From a checkpoint of a small mixture-of-experts model trained on Wikipedia: 24 experts in each of 5 layers, a sigmoid router.
Below are experts of layer 5 (counted from 0) of a mixture-of-experts language model. Rows are named router (the router's row for the expert), down (a neuron's output weights, with its number) and show model dimensions 192-287. Each number is 128 + 32 x the weight over its row's rms, rounded and kept within 0 to 255. Numbers have three digits each.
After each expert's rows: "comes before" lists some tokens at least twice as common just after its tokens as in all text. This comes from a sample of Wikipedia text that the model never trained on. Tokens count by the router's weight.

# expert 19
router:113143071142113092162155128151139172081090081122114139167096187186112157132128128105154078108121073172096111110075107138122119143111087130150105161103101170170136076130129134123120086126102143105124096160171156154106090047180158163112084114154124107103071141161118136120143025105131134129
down0:076152079094084097138078151226127140122135057148122182111152125097181127086095126113139100093142069093188077143111075155117153101136115092177130150127080158091101150157159219121156151100157056099142193120141109147112048121121108098146102086186166188119109114136118131111118140114140156087
down1:128144110147106154127119119124185207182158089164083097139095097121079143195125114112055103122137140170146104136127145116133053104092139148164133052157093180153176137082117113126089132143119149117141108112101083126091083121122137190121107152079129104130078154119085188093108092118117083099
down2:102098121099133115087123155099167107151110074121116108184128071129111157117158167134126137153198091102106102169121085103124129088133116198104153198100097132116160139107133188118089117131143158147137159106137083189136079137167112067066118130170106106173093095135098180113123097165113156139
down3:035109087113114148139150130195141114127163121147137161130081148120128117115143125086086123144139131046154149178112106093131133148133124141106106160092140076111133151069115109180127181126095093127123132091108144132117114135077105121167106156149090153123149103144080149155156111126137149129
down4:112107106108127082131129102104107109118109115131139155116118095134123147139080099165110111104103142090093118079037117147107131039215135170135082142167098159070089157217125110136112113077132078148176125171124135187141161099086191108083136126097164173131120130160129136175183127144160187151
down5:134144104113075142147118116101196134088126181143080203136160111162141106182141158153144104127102156162063075148104119158130162146165119148084083089127112101089126106119158085124124100179130119097136177091103170118136171078182156096150142095131116064113201104110085158093157134095151117127
down6:141058171143089136096062123136184110096091091117123148113131116138097115116136130149127056158147120214108114125164162149133175208149147132125117170175102122121109127123136081133128132139095162142144086063122162175150089109126112091148099080200104087116137088127125146177185171126121097147
down7:162158097098174118181125130148119138083130143134130133149088155131148116105094164125133161140168125145165088156092189117148133092151123053092143112102132129099184090178142102140076123174062140099111131156126140141166230121095179080082132118098148192107109144131122085104097071151109122173
comes before: " the", " a", " and", " which", " he", " but"

# expert 1
router:127088159125101094154174166120110135151157131076113096168126171102042138130148154167125100125137172175092123067131093127090203145162096095096082075114175180166085061098146134132079114091114097112152124092217170116037079123142129143164161179188110153131117174125160141157111089109096095131
down0:126152109099162186058116112078064136128113187177082050135141143115151053109120096125118100136125112132178077100102178189118117143132142151114168130100102113152117114133145065090106132091132098121141172108081119157107133157132144122128134143085096138104126141130100109142132196108091124188
down1:145087088125113145142151091141129173142179079139114085125131051104146159109084097111134114143134160175014208084135173142164103062103087147132189111138101144119146181105119104200151101147167147106114128100136122113096118143136166133133104113101169174201175091108169095133125118112164143126
down2:157100122125109113153169104165145112157083131137140141101127147132178134171160069129125161159171077122146128070149109177199103154054144161161125151086140106110076080102171154159137105091161147126164086141118083136116117099107138101140094074139135053098117149149126137122116088136128115139
down3:201092116120086138144061178089144160113098124125079128038140134163151153119172148109128153149164151099149182127105118154107104131118150097081138154143102178215115143161098078141143135132129162118158118141093106092121125146141141135082082151125149114145124130068180123095115135107089086155
down4:107057127141176119130114127157138183122155119194104142143084156090139115155112131110161150118120101167092103148113171114158158094082089115111175102150096074107118122115192128112140127147086165115087097136115155137127096062131122145129144106056134129110165097146152135111124130108181199114
down5:122170151108109164151156135082161110132072126146097150138160101086169099121117092119159168120122148063162119131123134105137124108111134139131141160154112106089152169111101183089202110060139096074157106148108101134167131104118128093113116134155170122145138098115154131115169095080108095135
down6:124160130109173144102075129187199126094138109165113090152164100166112170108121111143119112105182171099102065111112121220117108193115121114140142156170123148153090079142199148146121133183127131119104079114159135159163117110162143127146135162078120110043123154109136083116111177146124094144
down7:078091115101120148168102056145158180122110116142125122073164058149101108103132120099177161092134137147124137136094099122088141134094132129085114113089135063088080138090112127132113132130104149135122137223163090128102108124171138139146113095146153092213115138075101140103131139122121148114
comes before: " ", "ar", " time", "\"", "le", "ing"

# expert 9
router:178083135155121123160151172130146133148165131090107150182170127137109140163114095153111103099152104144113050126168134120089177137133069144093057153114093188130130113116206150116143136126139145111156155146148136122094155104130090144137061118103108178100109088145146170131117100112162141118
down0:080112147138139082076070128149114080116120095172101160161096161160080101090119138215093094141122097167109140157133143104151158169166066143074120150168121098107093106126146104140135072136161086044063105157171135122118121120135169110173156142124064106175137135115100087216149167108124179144
down1:130149180082080123137089093137149170106082123151130140122143179142067139104108075136150105130160114140128109131132208110114110115082100160133157154166147152103145152197195086089217152118109153129150101133132128143175160166131095139094178175128152166162081109126079121142119210171120078156
down2:203110153120122128114192158068123075180083111166120146138123149138161135105179140125092157119169117117078101110163101143110180108096125094138118158152113103186106134130200136154116129064148125085169149183141153128135097129156153114085094115161142110158137124152119097089140103111103135127
down3:142116204089127111161141148123070149182123122083157090119100115104149126095144105094105121130098113174110152112151165124159162051107110161109156097166139142135109098126130097142122106090100143081071103131134137155165187103103100141155147087103072065156149177114111077097094101126143127110
down4:138123136151131089175089101193058176117177132108142117157120162135104139143161183096104116127147112085081110137096152115122180149117063115093117118156049177151147109143096140197127125179051172176146136118134103114151156075168192142151150107079127150149060136107124128123159070161126147069
down5:156114135099115078151105139178144126075108128152159111074173155099123128150142093118111100101148113156112145167106096114173216092143143116085133137102122149131110117098154132132152085149104146111128208070103123162125118168132103123137138186155140166046159134122129120118167144198121122078
down6:125080155160131062168175111138109142158169112113089086126142109132176157109137168116101142098128115166178117140127118046104189087093126153180097181110137153134080169146154133152116134158068116060185039131161099143146175073129174152180098121132102131130138174155157124156116109189110157142
down7:148117111201177128158114161162070160097134113143116106112048184147116069109106140102147124141142049110101120111106124090103126085166129143099083135130134161161166130161117157159113113091136188133186137169135115140091137105073134139124073129135156144128121092131123090139055108149200120095
comes before: " to", " a", " the", " in", " as", " by"

# expert 11
router:125095126167082110123082166144160115097133116105146109204167104140137159129138129155109110098078117166140129117124139117079176150129165110142116116143153154145140127081162191110108089143068163116091099124154142113161150097118165135160108146137081084167070150094169127190116069078118134179
down0:077203103145086093117148165194114120206098112144139153153172116109047196116101135062157141194151064152121115141107099120109176097188122191141120175078041164132109147134097150103118156134134088078122134146172116121145144119169149156053170084140144166172134142138096123149149117085126135118
down1:096110139139103130153129073121077069169126144150140153153062094125101134150153082124114119089194123121180120131119188142114123126103078129123100104151160099122092152131114116132140123126116112128151130144133158132171101072101140100123161108155073090112142049126173143154170134143097106101
down2:082132127142121139120149128118066119185126153114136113104142109123131087089089144098155060187089124158129131127153128122112097137138131099151155126096201121124144106099159143133163137107142149165131124138164164034107119112099160116159158125115139160162156173173164130119166058112141162099
down3:135190205118151163086163160095115119085143138103077119148136151084120127089112125110088118143217127153152096106116123096128118087156075104100127142090153161184116137179115132108130051167137127126086144129133151123120159156103164078150074126065191089137131121153132135095147126105153142132
down4:173156119138101137176057186141135120139080115126121066089110137159101113106145094116148133145162109101053164136115148127122171131103115133125118115152141102072112134178160159147103083136074134164120065045125189086125177108152151173147113154090098150117026107097097075107126167104134150120
down5:114129109177182140136132097113082091145134142088152156134099031086119140109106113146114150109155117137106104076103114115088153132076113151092112177151160100144088100128122101135218125124100110157148143141151129084137112157099163119066156169153068143126136161147137112117137157146078121088
down6:145130136169117049169139151141135104123149061083139159128141175171178129138119109108107149146177150160104151152093087140167104127099147079139095158157130136120102121122142149104148128137096125115123174181084047091165140109103131099127121113117114105176098122182172174121108110075162140149
down7:137129062092152167166118084173191150158131160126130156128090126093069088176127058148099189196113103137174120139125138153185167149129156169156124173134109101112113163124116163142137124161053155158142155093124099124197090111120177149220113126157182141160123151155151188091090125119130103158
comes before: "-", "|", " ", " \"", " •", " Total"

# expert 5
router:089119058137123083162176194100159185148123118069131154173107117139091134161117123157137086169098108115129152153139140130114157182100119117111059147133142161080120115121109125105146047096101198138145082166148197080091101088146123199116167138142151160160079146138167123069114077107067105106
down0:075147182127162150099129087137127095151165173164085170150079155142078159136126117195149074103173125107190189187127087142131130148132117134093136114186063087129131116178131119099179067142174112118149109142149114121116110115085085163058145155104124105151047094146085086161067150087172104119
down1:151167156149087081149169090149088141140131149133186183159167125105077106156119166164120196144114214166089160083093160069163138120119187153136085153088114109093123180109145117158137181157166191106151141143168169144173097053106156171196127151119146143147157075176161098154114142120095135133
down2:120092141112094180079032174122110161160159104077100043092157067127135083110131054092155114074104149118108144105136136125112105084170089094119098204143154154098143077095176142097136109133107130113118125182115130148114159143151076093162156086163093161118102059042148095182126099133152084139
down3:126159155149151131152159108132144091138097119094137118145133111136095132118149128104119108087073154098146095064190157168114124130105131127130094096121152155129144184132099123111104136160136136143149156158120142151194130117086106156110146184099130137097122113094126118134107134107137063134
down4:123172141127083130121110167127073100165150125107197081170147123058136115093160101167132165079168165146093041123135168127166157126119132119130108182156108166075158112115113100141137139101076115143159103210036143195114114132167169109170145226132193134095130125098108054068143144117114155112
down5:137124143149109144118139169098126105148125168143162119116137146187138050124124115129145095131111100158092108126152191091033126158125171162109137121125134126118090132187148101065174133168088119129158097114133112070114118082151138190128129073153109098127159147165120049166133175162149172119
down6:153112077150121190150113111073113101150212151147126170194054154171098165139136174138128100124206121125161102073143109107163104114175103117121148126134145112152106137090125122101176177090152147114131107103103177062123110129141065125200180150161184073078140203152132197101068116107108132138
down7:117107065158133081147164059087157165140157158127095163105145121173136101142133091127103146121119167108120125143080132169144143079108158180065126093100108123158152120105102073134146104139098098126150085114126190183150136122162128142164110145105089138082133119147160099124108143108156182147
comes before: ",", " of", " and", ".", " in", " were"

# expert 14
router:144049098133110060202180154109156126117101095073102103168141143181134153150112110164098117105107113141117030109109096114120157168183106109109101162166125176085150096099173166096159125160120184098090139129152159154109122089133150131169119174114125140152123136125140117140154141154085120094
down0:105176150139089133150130124150052110123111113147135078126118120134061157127088100110095153109131103086107105187187073099156141152109128097096160145135097107163171142114077159171139140083140140133164086163128086137127086108158125150105129173131146110108141126180114127104105092147140114158
down1:090142102116144099159115187097093132169117115146138150052107127107056169177099143149077192192140145127096154115143078112145145138133143088119159184142123073109113138057143115118194069097159190105165104168122157172129115167102118192155120103173170108147178172077145107075116134082067119131
down2:143126101077056174145175063050209079116110155117132081150142110134104133129143182160104132092142118114101143118040147123118149117087148186116104143170124156110161119098124145181148116074099141087125120122126095097139156131134140134108164144127169172114166075152135081105105054107098193081
down3:143170147137116138124129117176106154169155084160134117126174056142169138125047098090115122152094127145133129172147112089100123144150176130113154141176096146116166169105092086181149138088148104098115165095100198130164162140145141106126083098180114136121126110092139148150116097105179131099
down4:136083150126148194158127172079083154125129161096103160119141172146169144157105125151142128085101091183132119086173118068110083176080141175105114175083145110154113119081107131116135106148130104110120213130107086140118162150097168114120163134115122114132126118050114184085126140120119125150
down5:097175128148115134175153100138100182120113171138187187113118128123175125124132136078128135145123120140125104156193095097134122160092115120176156135129152182150086126138127126162133077126129139185156145104160114151052105143114141189069135163094123198093150118111148161142069168174098083119
down6:140113175162108127177096101136140137180133122103130082118142152124090158142116115104133085182111081128149038156115119115126183096153168119138041158154168127155103192140163103194105133121100137044129106168148080080159106175101121123154130111138106099148167178142177160128150142149155186182
down7:084126100093124124071114102058106123154138081133155136129161064190107139154137095128133122132097116180045146089104094113101134118134108156100130166125160122136108058152079137106158099157128163099140170108150182153155132092154123077038113132111173082131156117168113154092097163140074170176
comes before: " the", " a", " his", " be", " an", " their"

# expert 16
router:162075102139071135152154178145138167179106094047146102183099139148092135146113102138112056136130107114089123112134136083109152194120115119133091158147145150088178121124145121103129110113110167108122120140114151119090166038104131157209104101176085081142124139107171130159103054107091135131
down0:164136136080125139147165080113243115121168108095134135091089103086133142088120137171165105035128160129148149108086208140106144130162122180185143117156131096131179149115168136083078104112122156107111157135082094105150089124083159089130194110120086158164138120123095115105167114190096112123
down1:174154099167129162086168184136060131101154074137137151115139131140150144105184100068103182074170144056078083164183079120173123117146131145080136104088131166054157118143137177101103117120112147105128127179067135137083093181149131082072145114123099134122137140120182180158139070099123064121
down2:114146114128122117108162109168135090096086144174119122080098145145157098088096098119110160102090103068058075101170125202188098132111152105140136169125159139175114116134123094127072125083135126156152107135163083145101096141122093071133104094099096197138189112200123145076125101148048085110
down3:112150109146169182112118128138120114123177092148098074076089133102095117190149136158128179093122118170108113105109123144126110085149078141083113157127126099151093118109116167082120080144105125169133075102174115145182125150118088132107138117118119099119149191105100179103132142154176091117
down4:147051129107154124095191186129218103151143138095167172123104121143119156172097106147153090104092103157165117123079149134167196153099079159084128114160128157137135117094192090188108140075136107089123137110136093172120126124133155152149120123127149136124095178105132125074070133097063160161
down5:119098124073147158141134089120121153137107146138167081140133102096038089115184124113071167139106196110136174094080177094125096131130108130098140150122182112149098122105149099180185126089108098190122173167173074133143157117138131100060190144184088139113110176117104171153210109100073070185
down6:151209118109147123141127073141193156138149193134091126152095109102088163133130095134114107144117139103141113134140131075122176139189127140097158116149147170190126074153104106117203078144133157128116147145135131152156141166108090106058089150138059099077147133135129103091123107160187105112
down7:084128140100136162108124120111105140127162117077153085160174141129138144115127122105139067128141113109138173100053147139101182178126079141084165155139130140099124211096165105153132119148200155089127106076102141103095116150094137143104119201150196197184119110122117107157155123142109179167
comes before: " of", ".", " in", " to", " |\n", "–"

# expert 15
router:127163082127092087140165166156115194095090150134105138128127165104080151177140142083086093117087151167125148137101104139076148122135160095061098093151172167117137115075168174191075098194131143152167159142167110136080127103121173155167084158164109135113097092136164115126155109103126124135
down0:145150101136111144112123123106108116138136133106214082156078109179108170171131166124136139134079073128155101106136132105131076142125099145170077181111115118122214057180092155114156187126125128097096120127142123149098167135125109124160133131130129154134097096084152101143076132130048123159
down1:149092183165105111101213147106074126114152126080159144114157122142150114083143112099139147097133106105125191135109124085091126099146133119164078117127150149169134150137138144103117172162059124113154151129132112110130201092105193113101110107079162139178189107136163139141138125147136082143
down2:100082112127194122102136131074150141070183127156117153063149048160112130105163132136045101110058159157144088088120181140148122135120145159084138099101104143148107162105125147193136179123115115143095142064168108170119149142111133176147107123196106162147157113112151080121141170112125093122
down3:116088090236139162125096106128140110112092087128140137159100095141109109145141154108161155130110102098130139134184170144155079126078103110181165153116149133134105076139125086118146165083097108094109131151133097123136132074103129127137103091142137085208170176150124104120157075214106101150
down4:118086172110129146119122084157080110168100104127087077130082105152115119124134080101125110111067147147171162115144124185120140142156122133108163166126150097131126117110107049109173098142145169150118088026121135132154072186121163101158100137104093106157163108074133135181179135114064122131
down5:117184113139223142137106113153070097167096106137182129107147134107111135127140165151089116122043127134089126104148185150127196137130108085119131111110182129063144114129080187124094163119153179138165117133145169159150145119156077108140146135184187071152090129102168083096122075190131093128
down6:161142076173141145109149098142182118158111088136125080137154131177141173143087154097172097055033152105137165187105146108086099116119158120162110172081143137067078080126152104096102179101150097137120138135069172139086052103112080087147123179142133121111111203162155129084167111136120118098
down7:156127118120099119109088125091124158089155105168104071093157115115145122122102132122088116084119093069102087169161128127115118143108065145140117111143097114136157182152137157146170125141093126120089088146116222057152148108180142147126150152174149131142129149116134099150144040092121151126
comes before: " in", " by", " of", " and", " for", " to"

# expert 2
router:106114082173132093134093165163145157173082090145109125161147109113087128158093123150119101150075121145141093130128127147103167128115068104100113150162102168132116113125104163143138103156144083129086166163153202122106115093158154100207124115089142139111140062147165098108154077101095089114
down0:137126144094132152131098127161167096133133123141121114187134132186137114132106161156108108134130145139131132094169133097143190103101141068166160128094116092145143148114113121150130099170083098121154165089128112153110126165073102141121147179122180183197131134123134123071134171110176134110
down1:110153088194134171135084108174120128123132193082146143179113155183139152092137134171162124193100121165130133139125095114118098131109129119185112148134095113201169116106138179078118148123135191126143076129121119165172113111170137199054144132065163113123194116162089109108122075146147107141
down2:188115141143051210128141143146122155134145141078106144103097149095134194097123162104157116118116164029124139119161120113137157141095123092177133114130114143187147136150155128119150070081137095137106114118141150156125089123133123117183155174146115141107159129162115118147120115146166103122
down3:117116194114090177105173139150128136115112204122140158106093125172143087146135122195168098150143140154156158137084091128160119071130088104054100193167144150183077126150163178134112091159106076171123221157133173139141109120086093113171104120124103129144144145133141105125186089174151090093
down4:088066083123144136120157113105174099173115103118100132125085170104112099145088112171147166054095112179118106157129113119099148161067107182072185083152144107138129137149151176201088100134060129083151150101120136156176064147154123139154152089122161118188202117124094135087139137097166168098
down5:107133084088129172189178167093200105197074081070163094098145062050124217118178162184128159125146117120071066181159096176146131105127112114169157120173132138123150081132092153188091134135143091162151096169054122138112121126107114122120103143100139141058149086173165103153183105181165150125
down6:153157134150181140101111165149085144178096125155158111099098100154132142126109143163131080099093104131154114146177169145081201031122135171109105079109160158127114124145103081172132116104216081121100114143064156138171092082166125107116117055130078196143121141173122125129101172096169118113
down7:107180162080094095132175133105143105080156115129139159121103133081106160135165099166154181116086085161089138098128174052089142145150160152151120152104166098145139141113141113144134100164104173176121116087173115146142087098093163145085136108147147151172166152109077172124129106143113161114
comes before: " The", "==", " He", " In", " It", "The"

# expert 7
router:134098095132118111153126151142108137117115107095136050136061120118166154157103106175122051116156104143155093085101181168096151159161154125135113129166121134091131095111161134106105108123123143139056116166161163159130125108181131119127139108114074165110099146180096094195124050085120138162
down0:055137171117123069122081102145093146108112091177200115169138117181168124130132076159124041105107142126159139109160160202123152131140165178120124065089128152106139129111171123174134103152098152110196102073162222151174101144138135123119100126132118179168088121109170120086138100129110133128
down1:156153118177160138139165189124094132101128099095115161155125042055120159131189119160098151058091169134154152143136114121104152051078137126138205150120129104106158094108170084158123046103143114123133142085121149110112122131151125142143127174170170140126085122124109073134190112103146212104
down2:123193140143182150140148107156071110083134109116192155124186194147120161148098137095109187092118110009117131070084136152115132127174167128100089149079120116102185123136102091142098155175108120127041076107089140152151136149142046112089112085058068100182110147134124087146150167145106103134
down3:164187147206096141094180105162140148140075089169163122115095201139153143155151130135056148094114126121097191146144169181104123126125117066123129118122129152176119102133142073113132139101117178156106105110108137133116179074141127160108112131109094106104146107078095064173180139115083127114
down4:150141188132160095142080147133131151122180147113134120176110081083110135114157111152145069169158124118109137128166183086175080111118126112143064125157135095133111114132158157166123103121086126156111112165078124058131103074118154126108123086109128156191106101111124109087174149173174198168
down5:084120121143105079118179045177154119131097101099120135093147185157087106177122096149116102162232122132140130098078111125124147130110128165074195094120114161120164124091173130149105143136166107051099153097123120149080134138121135165130085179088130085172175116212151067062142207162144078179
down6:080114136143048165190126113122081123115170026100125189088151118164143124104097152131131151128109130110120129122151141150104203099089111154140141152121170155132118060129136087084079157144124085118156131098120134093190164089147056164166171067126042157148133131151112151171118179151144081104
down7:141152136140107113169127092127091183094165133168114085089173191132127111105089094088121110154177106128119116150142091184105116121134164135135092184099127112135132135082131138121194108081151121156236125113076130129114132183108142151140133144133112097166120106116103106139177145108149132097
comes before: ":", "-", "\n", " /", " •", "="

# expert 10
router:142139118157111092206145143172170163109118112096120126183124121107124130182094175119106112154138110166101099150108123149132153169159086181067108117120130158118168146135197156123100138124124148133112128109198131102124170068134150109150091070161080118083056154114142139112167080068101116162
down0:108114124153118109132124145194197164120094117142148150110092101103131083075107125123096134137154086110179142099133118154077155108164129069082118177116113139095084130149089041093156098191090130154152113107138111119128090114095173123147118054152122093110113104086101148112127178116130079135
down1:089115168068093144119152167121131093114092121132080122172101115106099116123134095090109089088165096124077070148154160119102124137075159157125148150175138132142104145212173148191126105141177142124150119134125121129114132127124153113067125157072076197124112185106117134054108169162109137163
down2:167164158153174109173168092131088141191066178110107129124130132126130102167062132107109131166123164109106140114096093177175141094105145150101112157097152146156100142149112087111078126126131137212060048134168113115184126081095116088090130089116104042091081097062094126124114131151147089180
down3:163096106112120192116079108132169144105105114164129133128127080108115119113115128093158116095081230107042145114140151124156108103208063086131164136101113149124119184126117093175142158204129135079091069143121132107129133112125198116137095084139180095109100133124086156147105138123154121124
down4:113143151121179138139167176141111118120070141140090054143157092175193097115190117131136183208138117126120123082097123120182088094174081091095129124095118136110151137220094124174180147143140110161174124123152112108154144118125177203207052152213170156071102182114157094160143114150149123097
down5:124120090078141048157134115106073107139150109113113158167132147148142151169085130113083182108122112142115116123199136162098156147147086122124180129145153183134191112137100177136133131143161126160113103117107104084130120163163119143117075166089130110103162164110164164132129087136110085126
down6:192103141107148135126117155165108081120112145178167149124173103065141120184063163113161141105158177114084112107193180103139126110158093171138119185126122134121094150096136142139143135148092131141139155094139145177128111127123119129132159156137136029123166139123136191121135042102141170087
down7:128159142135102115136120178151144105093143132137116141121127092107094110137139105152108104102113080083089157123153176116156090156165042134206143082148187109055176169078168167132159122170124100142155106153169157086167113217195112152098073181122180121115123087108129119145135119133125122107
comes before: ",", "4", "6", "8", "5", "0"

# expert 18
router:105106106156105074156170137152095116105138095073134104177096157197098153131134102164079108112098077130080064130082087157074158142162091115083095106137180205151168120136127131083110111133154132102100158148127176150137127061120184142179102147076138154088042187128141089182095100119109155105
down0:130159159172086052188119140167124160121130130157162128129181130106186142115166144112101136206148120147143186167134163157140161167151129126119115084144129128097149134148191165138165134174125150152066162145095149097096184112144079077136114153120114147215178127153140152140195126137172091152
down1:154122130131165089134141147056178191105140127091102151131150111093136140138113105109102107053114119132132143085121096174149127152127105200133113119105159145127109098135167144144159103149106162161110171172148171121147133136150098077127105128116131224047116094138163170206099109130116177121
down2:146107109193106162093146126103120131084113136054133088075146133138105070170056091161100145169139151140174133107088150106141125121157092125076102223119130140176162123100124167136138117154069160178125131111155112108174154169158117074100134070101158142150121138139130109116100137182131150073
down3:115122148107159138155099121157109129084107143164135097148111141114125058097216105116153137096133191100133140112170131069157094132127094123157142124105114110123088160071212116156099148149142159077135103149132119170120134162168114123072179108107176158097064092163105075188102093148138153111
down4:123132161071131127067140111159086096115142171145156166162162128087125064118144095110111150094145143132116118075095180136085119102127168110139156127134100105086146120197179125175127039200151094114097111085100101105152133177183131065090140143123142135180123100157047134101105138092091134114
down5:135140139082089107131145110107145088084152125099104136131121117074114168091123149108052107113171149135167155055131181154150145152144085124140156136073143126105140189144118203175117135140142181090141111175099122110200177124063139110085167163152070150141147167160072074113110115125070152115
down6:142085121136159109171157144145110101097185144125099121091168143109157117106070141151094130103071149147136130102129141185110115104148218125123101116082123099105115134114118133133151081139102077117143166153094164142139160097218078140132113130116122059117149121104165115090150091156179089088
down7:127117196098149085186166148119141122144151102117169144081105171054121165166151123110148082077122143151110138120133097055133073156158144104162193175117138134086109095080178187157071160149185112144135123134121111129216113123121157099103155102152159172135127092100114112150162093096129121097
comes before: " ", " —", " is", " was", " \"", " The"

# expert 3
router:159121049159124087181119140148126150145095101108164090142179121103128178155100145143152151139103200161106118133152106185138124155178117109129076158117115138128163121087104147167070153138138173067075166161125165111079127084121131141178109143114104158147076153120183122130154081106095117154
down0:070093108141145091137171144153124111144126140168164106167142144136181178087100123137173090105117097116105180082171121170099154126134086124122114147132159124155100166130148164142131120106145118139180122129091137118145049166156162145122074136074170139091184100128128098104106076123178120205
down1:122185092152138167114089141194179107143137118143098163170099134193150183155153133104100112171124159131120154146143128115172191114110096136169120103090118129226150145127120147121155131061183087157130131148124121158128095114150072144123113103156117089127111150106142058105101104152074098095
down2:192084096146138120066079120130093150107177206110152150172099169119135094139132156145135141136133135142169157165115113123140131122179184184154138188121108106165132111169098138134091132199149170096112150083141150175113159158107114124109150110101131156164125178122070132152104143107112130047
down3:086147146196140158124183111140112161179089137154228113133074101139234146129141047170111143109140136192053134132070122140142095129096138176122124144119134094149130146142096116155118127138111124069076070119122099078120132064100168122122117105097147140153182130081171122129141128120126115125
down4:147175116094115182126210148111126129134116070138084180127093190128110102074123124144139101117166141073143137129092129166188140127141157167119124129174125088174123150179180073181143157168084182184129163103168158104109102113142157202120073104110063119124150099094174123133121077133136075121
down5:095067195133117084090138139087093074133101120146149106126074090089138179090182170161179156153159129154107128167105097170172114134139154112164134144113133122073140191139179157141112174187155151069119161101161162088109126140155156095115052145113120096103189144175071181166105141160118178071
down6:141137067103139144115097093174072180140167115143094128135113107135169107130088098149143122171100099155079145182121076141121083149151150102124042137107081137086169085085127126120106169170171149138105139162114105167161194091084140137100167106111068164149060065075159153152142160166150167165
down7:185122123153173114119048140159137031134119115150128139136130095136127209078124214133118137143184128187138146085074038080135123191109105116188148144143142168096120100126121181112134105135180142088116116140127177131142111110163145111118084099117137075105197145144139090065122093136094112083
comes before: " of", " to", "ing", " in", "ed", " for"

# expert 22
router:164079080085125106130146153146111157155109108135126129189134156149109147120154089119110089149079139134123101114167095185167144134131090152098060116114121150119141105113171181087093076137093122113098184097208175115063092067134103202154121112063091184097088106161210160129143102104110123105
down0:114079133122173112117093154091104121190117121116101124151172135124165114135125053069095166117133116135066123145154113088136108108086079153129118099116147103172154132102109131096163121163086149070101159103153101118099104119134146078128124135153107103182093160186102128121122160135057134155
down1:152084170142119149088089059147133168131043117148092129121137101155121172118183149145134161106098089105131175203126138108077130130056125117119114120129148155137158149116148195139153128153155121176117116175167128162127085148142186130108079131089114145106204167199106173106088140054115157080
down2:139119147184118106165166139136158063125115121183120172141064106201135140111137144165071171178126115187086135166124138146202169078183095103142131139117168171198139106123083107187156155111117077132151137083151138089155141075123143029145113125190155131083151114106048079121118136127173115126
down3:077093130105131164093110123161131177147176124101122079138105155088078109105098137143126120116164086158144115097141093104122046110105138087127134130103154101143153064153137113118156135178101191153158080120210152128066100186123159178116105095120124151071161097109056105073117168125129144135
down4:100108187106117094110149182167137113162148168172149139191138097141139154142144039117130112134144122115184122163127104109129121132095165122107139117101105117139118124122118119123164113151099130096159150127146153111129104109122118092132106155147156131165086123185086062112052102110162150104
down5:153184112159090106108102163155161147166114094146153122119122082139108143175166136091110122148109161149079107141159089070146134156169108198127087136109112135153131098150139114155111099193111125146124137188114133157092141159109147113184077152130096057081108172122098145109115129123136171150
down6:158068112168140131189130133108162148196077111153167073126150184127092123161124087159153137149115128095081164128083137183128179131104120095073164145133107141161147111144127119109097151170167098107167126146084067146161065044077138094165163168155129082103154144130113160120161099129137186077
down7:192114176167130119177146119103165090120153132154179144140133152129210128160110080041143116121126107136095135148126076109144101097198208135150125107138165118175115140117103148094150111130118085067118118092072099140143126135075135113131088140158146150136072169092159174120183140126074142081
comes before: "0", "1", "201", "2", " |\n", "200"